{"num_hidden_layers": 14, "hidden_size": 320, "n_experts": 32, "experts_per_token": 3, "d_expert": 96, "d_shared_expert": 0, "hidden_act": "swiglu", "moe_layers": [2, 3, 4, 5, 6, 7, 8, 9, 10, 11, 12, 13], "router_score": "softmax", "normalize_top_k": true, "routed_scale": 1.0, "balance_loss": 0.0103, "balance_bias": false, "router_noise": 0.3, "router_cosine_scale": 10.0, "init_std_router": 0.0149, "lr_router": 0.000574, "num_attention_heads": 10, "num_key_value_heads": 5, "head_dim": 32, "vocab_size": 16342, "norm": "rmsnorm", "norm_place": "pre", "norm_eps": 1e-05, "positions": "rope", "rope_theta": 10000.0, "rope_fraction": 0.25, "qk_norm": false, "attn_scale": 0.177, "tie_word_embeddings": false, "parallel_block": true, "init": "normal", "init_std_qkv": 0.0286, "init_std_o": 0.00541, "init_std_up": 0.0286, "init_std_down": 0.00336, "init_mimetic": 0.5, "optimizer": "soap_variant", "learning_rate": 0.00284, "beta1": 0.95, "beta2": 0.95, "weight_decay": 0.086, "lr_head": 0.00441, "max_grad_norm": 0.5, "warmup_steps": 200, "schedule": "wsd", "decay_fraction": 0.923, "decay_shape": "linear", "final_lr_fraction": 0.05, "batch_tokens": [32768, 65536, 98304], "max_seq_len": 1024, "doc_mask": true, "train_tokens": 270900000, "max_steps": 4553, "dataset": "wikipedia_en"}
Below are experts of layer 6 (counted from 0) of a mixture-of-experts language model. Rows are named router (the router's row for the expert), gate (a neuron's input weights, with its number), up (a neuron's input weights, with its number) and show model dimensions 192-255. Each number is 128 + 24 x the weight over its row's rms, rounded and kept within 0 to 255.
Before each expert's rows: "comes after" lists some tokens at least twice as common just before its tokens as in all text; "mostly gets" lists some tokens that are sent to it at least half of the time. This comes from a sample of Wikipedia text that the model never trained on. Tokens count by the router's weight.

# expert 6
comes after: " the", " of", "-", " and", " by", ":"
mostly gets: " Sh", " Al", " Am", " Z", " Th", " John"
router [151 160 115 162 109 114 140 130 146 153  94  89 141 136 111 121 105 123 112 122 132 124 119 153 130 103 121 157 126 101 108 142  94 116 139 123 128 150 130 140 126 161 156 141 144 124 141 110 149 114 121 130 129 103 140 146  99 135 139 152 123 138 115 118]
gate0 [141  98 154 112 121 149 104 123 126 139 133 128 148 162 126 142 157 135 125 141 136 160 111 125 104 127 148 115 143  78 169 143 122 101  89 106 148 167 169 109 125 152 117  92  97 125 103 104 182 124 130 116  96 115 161 116 137 153  86 125 121 126 163 110]
up0 [ 97 122 143 131 150 138 162 107 144 108  89 107 106  86 131 144 130 180 121 145 149 112  93 133 126 126 111  71  93 143  92 121 184 141 146 106 115 100 128 155 120 112 156 104 153 108 104 129  86 129 123 140 157 131 129 144 136 133 132 122 100 139  97 119]

# expert 17
comes after: " to", " was", " and", " he", " is", " also"
mostly gets: " had", " has", " been", " have", " made", " used"
router [150 134 110 148 101 127 115 116 164 135 131  71 119 140 136  99 121 134 164 113 128 112  91 148 139 147 161 163 127 106 179 141 125 126 126  86 110 178  85 131 120 148 168 133 111 101 124 179 123 116 112  81 139 126 135 125 135 162 111 129 152 154 123 140]
gate0 [122 175 122 173 102 143 124 132  69 113 137 139  86 158 136 162 122 156 130 132 138 120 120  72  97 103  97 137 135 164 127 146 159  99 164 146 127 141 118 104 125 102 136 142 174 145 105 126 124 136 137 101 126 144 127 109 107 110 153 117 138 157 156 133]
up0 [161  89 108 120 129 146 108  95 120 164 144 147 113 126 119 156  75 103 118 162 123  94 162 116 116 115  88 108 143 146 130 121 135 164 181 142 125  96 120 145 149 125 158 129 159 118 167 143 108 106 158 126 102  91 124 137 126 110 148 123 164 116  97 108]

# expert 22
comes after: " |", ";", " –", " St.", " 8", " 0"
mostly gets: " Arm", " Liberal", " But", " 41", " 40", " Yale"
router [170 160 105 109  95 130 133 122 151 158 150 117 154 105 126  84 100 141 139  83  96 125 141 152 140 127 193 114 156 115 148 143 132 137 107 122  94 127 105 168 118 144 163 118  97 125 117 151 106  99 120 129 115 145 115 171  75 127 115 142 168 115 127 123]
gate0 [148 130 117 134 119 123 133 131 149 126 130  66  95 160 152 134 175 153 100 129 168 137 160 101 121 137 144 152 115 124 164  91 125 116 133 182 118  85 116  94 138 128 111 152 166 132 136 108 127 115 107 153 134 146 122 129 117 137 135 148 101 145 100 101]
up0 [135 151 159 102 145  77  91 165 137 130 127 141 156 144 109 143  93 140 112 136 117 127 156 172 150 148 138 143 141 151 147 140 118 135 123 142 148 117 110  94 112 136 159  87 100 137 149 123  95  87  71 148  99  94 141 104 108 166 156 100 179 132 128 110]

# expert 9
comes after: " the", " a", " and", " of", "'s", " to"
mostly gets: " b", " c", " s", " d", " p", " f"
router [136 129 125 120 112 115  93 147 135 152 120 120 133 108 131  95 127 129 123 118 144 139 137 111 141  94 148 122 158  96 156 147 110 129 126  77 110 124 101 124 139 145 165 124  89 129 125 125 109 107 149  85 139 124 112 136  98 109 113 180 162 105 140 128]
gate0 [117 151 176 134 136 170 134 103 142 155 100 158 148 112 129 132 171 135  96 151 137 138 169 128 115 136 123  94 177 132 127 133 101 134 165 147 137 107  91 105 128 105 126 121 128 168 126 111 119 129 128  89 147  99  79 109 128 112 116 115 103 155 157 104]
up0 [130 100 103 152 135 149 131 158 102  73 133 118 141 149 117 105  67 112 160 140 145 153 125 153 164 108 138 164 154 141 105 116 143 163 173 125 152 128 126 100 128 128 115 150 127 154 143 132 148 120 100 133 185 179 171 141 130 147 132 169 102 155 125 143]

# expert 23
comes after: "\n", "|", "),", "    ", "\"", " ["
mostly gets: "|", " another", " medalist(s)", "\n   ", " @", " Kam"
router [126 128 105 104 119 143 138 118 152 144 151  85 137 120 137 130 116 135 141  98  84 114 128 152 143  98 153 117 147  96 150 148 136 141 117 127 100 131 108 173 131 157 149 121  85 104 154 148 103 107 125 131 116 152 128 162 124 163 129 148 182 112 118 129]
gate0 [138 102 118 158 122 168 155 125 155 158 113 128 119 135 139 118 113 131  83 135 147 163 110 183 157 111  99 105  96  95 133 108 170 122 148 126 137 108 107 117 138  70 137 160 157 146 105 114 172 154 109 151 127 129 160 133 131 178 145 112 134 107 140  96]
up0 [120  88 141  98 121 121 152 142  76 120 108 125 138  95 142  89  78  79 121 138 113 132 111 135 115 130  93 164 148  87 103  91 157 123 103 102 134 104 147  96  89 109 120 130 101 170 160 117 149 122 100 125 152 133 133 145 108 175 130 156 119 124 132 200]

# expert 30
comes after: " |", " /", ")", "\"", "8", "a"
mostly gets: "″N", " 0.0", " (200", " +", " (", " ESP"
router [164 125 115 103  96 112 147 127 146 158 160 104 146 102 116 106 102 131 139  89  93 109 130 149 127 120 182 119 146 126 146 150 137 128  97  97 120 137  99 167 112 150 138 116  94  96 115 158  78 112 115 125 112 134 118 165  81 167 116 161 168 119 131 117]
gate0 [150 150 154 115  53 163 144 134 124 117 157 126 141 121 110 137 112 149  91 113 133 109  67 119 117 131  77 115  92 127 141 119 113 136 147  57 130 116 136 110 143 139 183 114 107 105  97 118 150 131 143 161 126 127 106 115 115 131 122 121 117 113 160  93]
up0 [154 107 137 125 108 152 156 149 130 147 143 111 147 111 127 108 104 141 152 112 102 190 154 132 127 129 120 149 129 108 111  90 140 168 154 125  84 135 146 167 105 121 111  73 148  92 136 144 136 153 115 142  95 174 143  84 144 134 164 113 150 157 159  85]

# expert 3
comes after: "\n", " |", ".", " =", " ==", "==="
mostly gets: "\n", "==", "===", " ==", " ===", "===="
router [147 219 109 133 105 123 101 115 132 153 155 100 144 148 110  88 127 138 141 129  96 178 123 150 141 104 151 193 122 130 180 137 130 118 107  86 139 146 101 158 142 119 126 143 113 110 125 148  97 115 124 136 128 133 138 165  94 132 118 160 141 138 101 115]
gate0 [116 113  70 146  97 144 149 156 141 111 136 126 160 128  88 141 149 150 132  98 175 124 152 127 165 147  99 121  93 119 114 151 117 149 142 120 103 142 161 114 157 124 110  91 126 149  94 115 178  88 155 134 101 112 136 130 142 154 155 134 102 142 135 151]
up0 [144 118  84 132  89 122 150 153 126 125 156 132 144  95 111 145 132 144 140 152 183 135 166 161 164 155 124 118  90 127 101 103 114 127 113  83 137 151 149 121 127 129  84 100 124 115 120 103 168 105 100 135  75 102 136 142 126 154 126 134  93 138 148 150]

# expert 14
comes after: " the", " a", " and", " (", " an", " The"
mostly gets: " c", " p", " f", " un", " t", " d"
router [190 142 118 130 116 141 135 150 144 169 131 118 134  94 124  92 137 115 147 104 134 133 123 139 168  65 152 148 141 109 105 137 114 134 110  79 124 136 100 162 134 133 155 113 124 116 135 116 147 111 140 110 131 130 146 106  80 115 111 158 174 116 148 150]
gate0 [110  71 113 117 111 143 139 117 134 111 164 172 103  82 132 116  85 144 100 142 113 127  89 133 107 133  93 149 113 137 113 127  79 129  98 117 115 119 111 133 137 111 141 105 128 153 102 108 123 176 122 152 101 151 164  74 162 113 157 138 137 103 139 136]
up0 [ 57 149 110 127 138 115 130 127 138 178 132 145 144 116 185 105 117  98 132 140 167 117 146 138 122 120 159 123 124 124 146  83  85 142 116 139  88 117 118 151 137 117 121 127  74 125 104 158 142 161  95 109 174 169  94  74 147 123 102 139 102 150 159 145]

# expert 2
comes after: " ", " 0", " 1", " —", " 2", ")"
mostly gets: " |", " 0;", " ===", ");", " —;", " 1;"
router [127 158 111 109 120  44 117 137 128 143 134  84 144  86 114  97 101 112 141 125  92 114 154 148 114  81 178 158 160 160 183 131 128 143 116 132 112 185 100 149 137 148 129 127 122 100 135 144  94 130 122 126 110 132 178 128 107 134 142 129 153 109 117 118]
gate0 [151 136 148  85  91 106 126  92 155 135 119 139 134 114 149 150 101 113 125 138 137 174 124 107 196 131 102 161 107 137 151 107 122 144 164 167 157 133 131 158 119 111 152 165 139 182  82 134  93 103 135  92 116 120  84 139 161  93 154 110 148 128 161  89]
up0 [124 154 145  96 129  74 173 143 184 147  75 136 152 145 124 147 104 169 123 129 168 151 154 110 173 119 115 133 157 128 139 138 137 157 122 153 146 146 129 147 110 118 156 117 130 143 126 153  96 114 115  82 149 128  81 113 134 154 154 111 123 115 145 103]

# expert 7
comes after: " |", "|", "-", ":", ";", "="
mostly gets: " P", " L", " S", " B", " D", " C"
router [179 134 115 111  91 116 143 135 127 157 128  96 123 169  94  92 108 116 136 103 124 104 131 139 152 137 141 123 112 111 107 136 138 118 121 127 123 179 105 152 111 157 142 148 130 127 154 131 134 130 108 111 127 109 121 119  90 173  82 179 142 132 132 108]
gate0 [117  83 117 120 117 126 168 117 149  80 128 147 144 173 140 208 106 152 134 143 170 111 117 110 118 115 149 126 134 122 112  90 122 108 135 143 148 109 120 106 107 138 124 121 137 174 124 171 112 125 134  65 124 109  93  65 111 154 133 133 117 175 169 108]
up0 [164 119 130 156 121 166 182 151 136 147 134 113 114 152 150 124  91 116 113 116 160 135 139 166 146 131 164  96 141 146 143 131 140  97 139 136 152 129 126 158  92 128 134 127 158  79 107 141 132 189 125 117 110 151 127 157 109  93 101 178 107 113 134 127]

# expert 0
comes after: " the", " in", " In", "In", " on", " to"
mostly gets: " year", " 2010", " 2012", " 2018", " 2011", " 2008"
router [151 124 105 120  93 148  96 140 124 158 127  90 139 107 111 102  82 152 153 109 112  75 120 130 125  87 176 188 139 127 131 153 167 132 109  65 121 148 120 137 123 106 134 151 108 117 155 125 122 119 122 127 128 148 162 173 109 106 176 154 127 130 113 145]
gate0 [129 120 116  85 149 121 124 177 122 146 173 117 123 144 116 113  95 116 139 120 119 157 127 148 137 158 128 112  97 122 116 107 165 126 128 132 142 143 128 101 144 104  65 114 108 179 118 103 139 137 134  95 133 107 150 130 132  85 152 118 103 145 129  75]
up0 [119  93 154  85 143 136 110 170 129 128 100  85 118 136 174 123  98 146 148 128 118 144  73 105 140 124 124 140 124 135 153 136 169 123 107  95 145 182 119 159 132 130  84  99 119 139 113  96 144 117 111 105 141 136 100 150 128 117 144 104  96 117  86  98]

# expert 10
comes after: " the", " a", " The", "The", " his", "=="
mostly gets: " film", " series", " name", " team", " group", " years"
router [175 133 138 104 102  85 121 114 166 121 145  68 141 139 114 117 142 156 124  86 109 143 139 175 124 147 138 181 153  89 119 133 135 128 138  71 109 160  99 158 124 131 116 112 107 109 124 155  74 107 134 145 147 139 143 132 103 126 105 147 140 128 128 118]
gate0 [127 117 148 141 137 130 179 107 127 125 119 153 142  95 116 151 131 137 117 161 141 125 103 117 145 140 112 120 146 138 127 146 154 144 101  95 134 108 108 139  97 135 139 102 113 165 153 155 129 108 126 135 151 106 116  83 107 105 116 105 128 120 130 146]
up0 [112  95 144 110 154 164 121 123 105 128 134 120 156  97 122 118 124 143 137 144 121 158 109 119 156 141 151  98  80 106 103 133 130 136 151 140 160 158 127 104  97 147 140 115 155 121 135  85 169 139 131 106 106 108 163 129 102 134 174 137 112  78 172 125]

# expert 16
comes after: "\n", "\n ", "-", "|", "In", "—"
mostly gets: "|", "The", "==See", " Born:", "=", "In"
router [141 118 146 112  98 155 128 121 163 124 138  99 115  90 135 108 115 120 123 121  94 133 106 136 129 140 140 202 113  95 168 117 138 111 122  98 124 157 120 122 109 156 157 134 113 110 132 114 125 118 135 127 154 155 191 132 120 129 124 171 142 126 131 152]
gate0 [141 140 128 163 146 169 118 103  91 106  99 133 171 169 139 124 113  98 120 147 126 105 128 145 125 125 143 139 109 124 147 127 114 104 135 145 110  93 139  97 114 141 137 116 162 107 189 112 107 135 115 103 118  99 155 171 130 123  92 136 109 105 119 154]
up0 [ 85  80 115 127 143 108 120 115 158 151 133 127 114  90  80 130 101 147 145 108 160 112 136 148 125  93 125  94 112 132 110 131 138 114 147 102 118 139  99 179 134 102 158 134 116 128  89 182 128 135 151 140 106 112  99 106 165 121 114 148 151 132 129 139]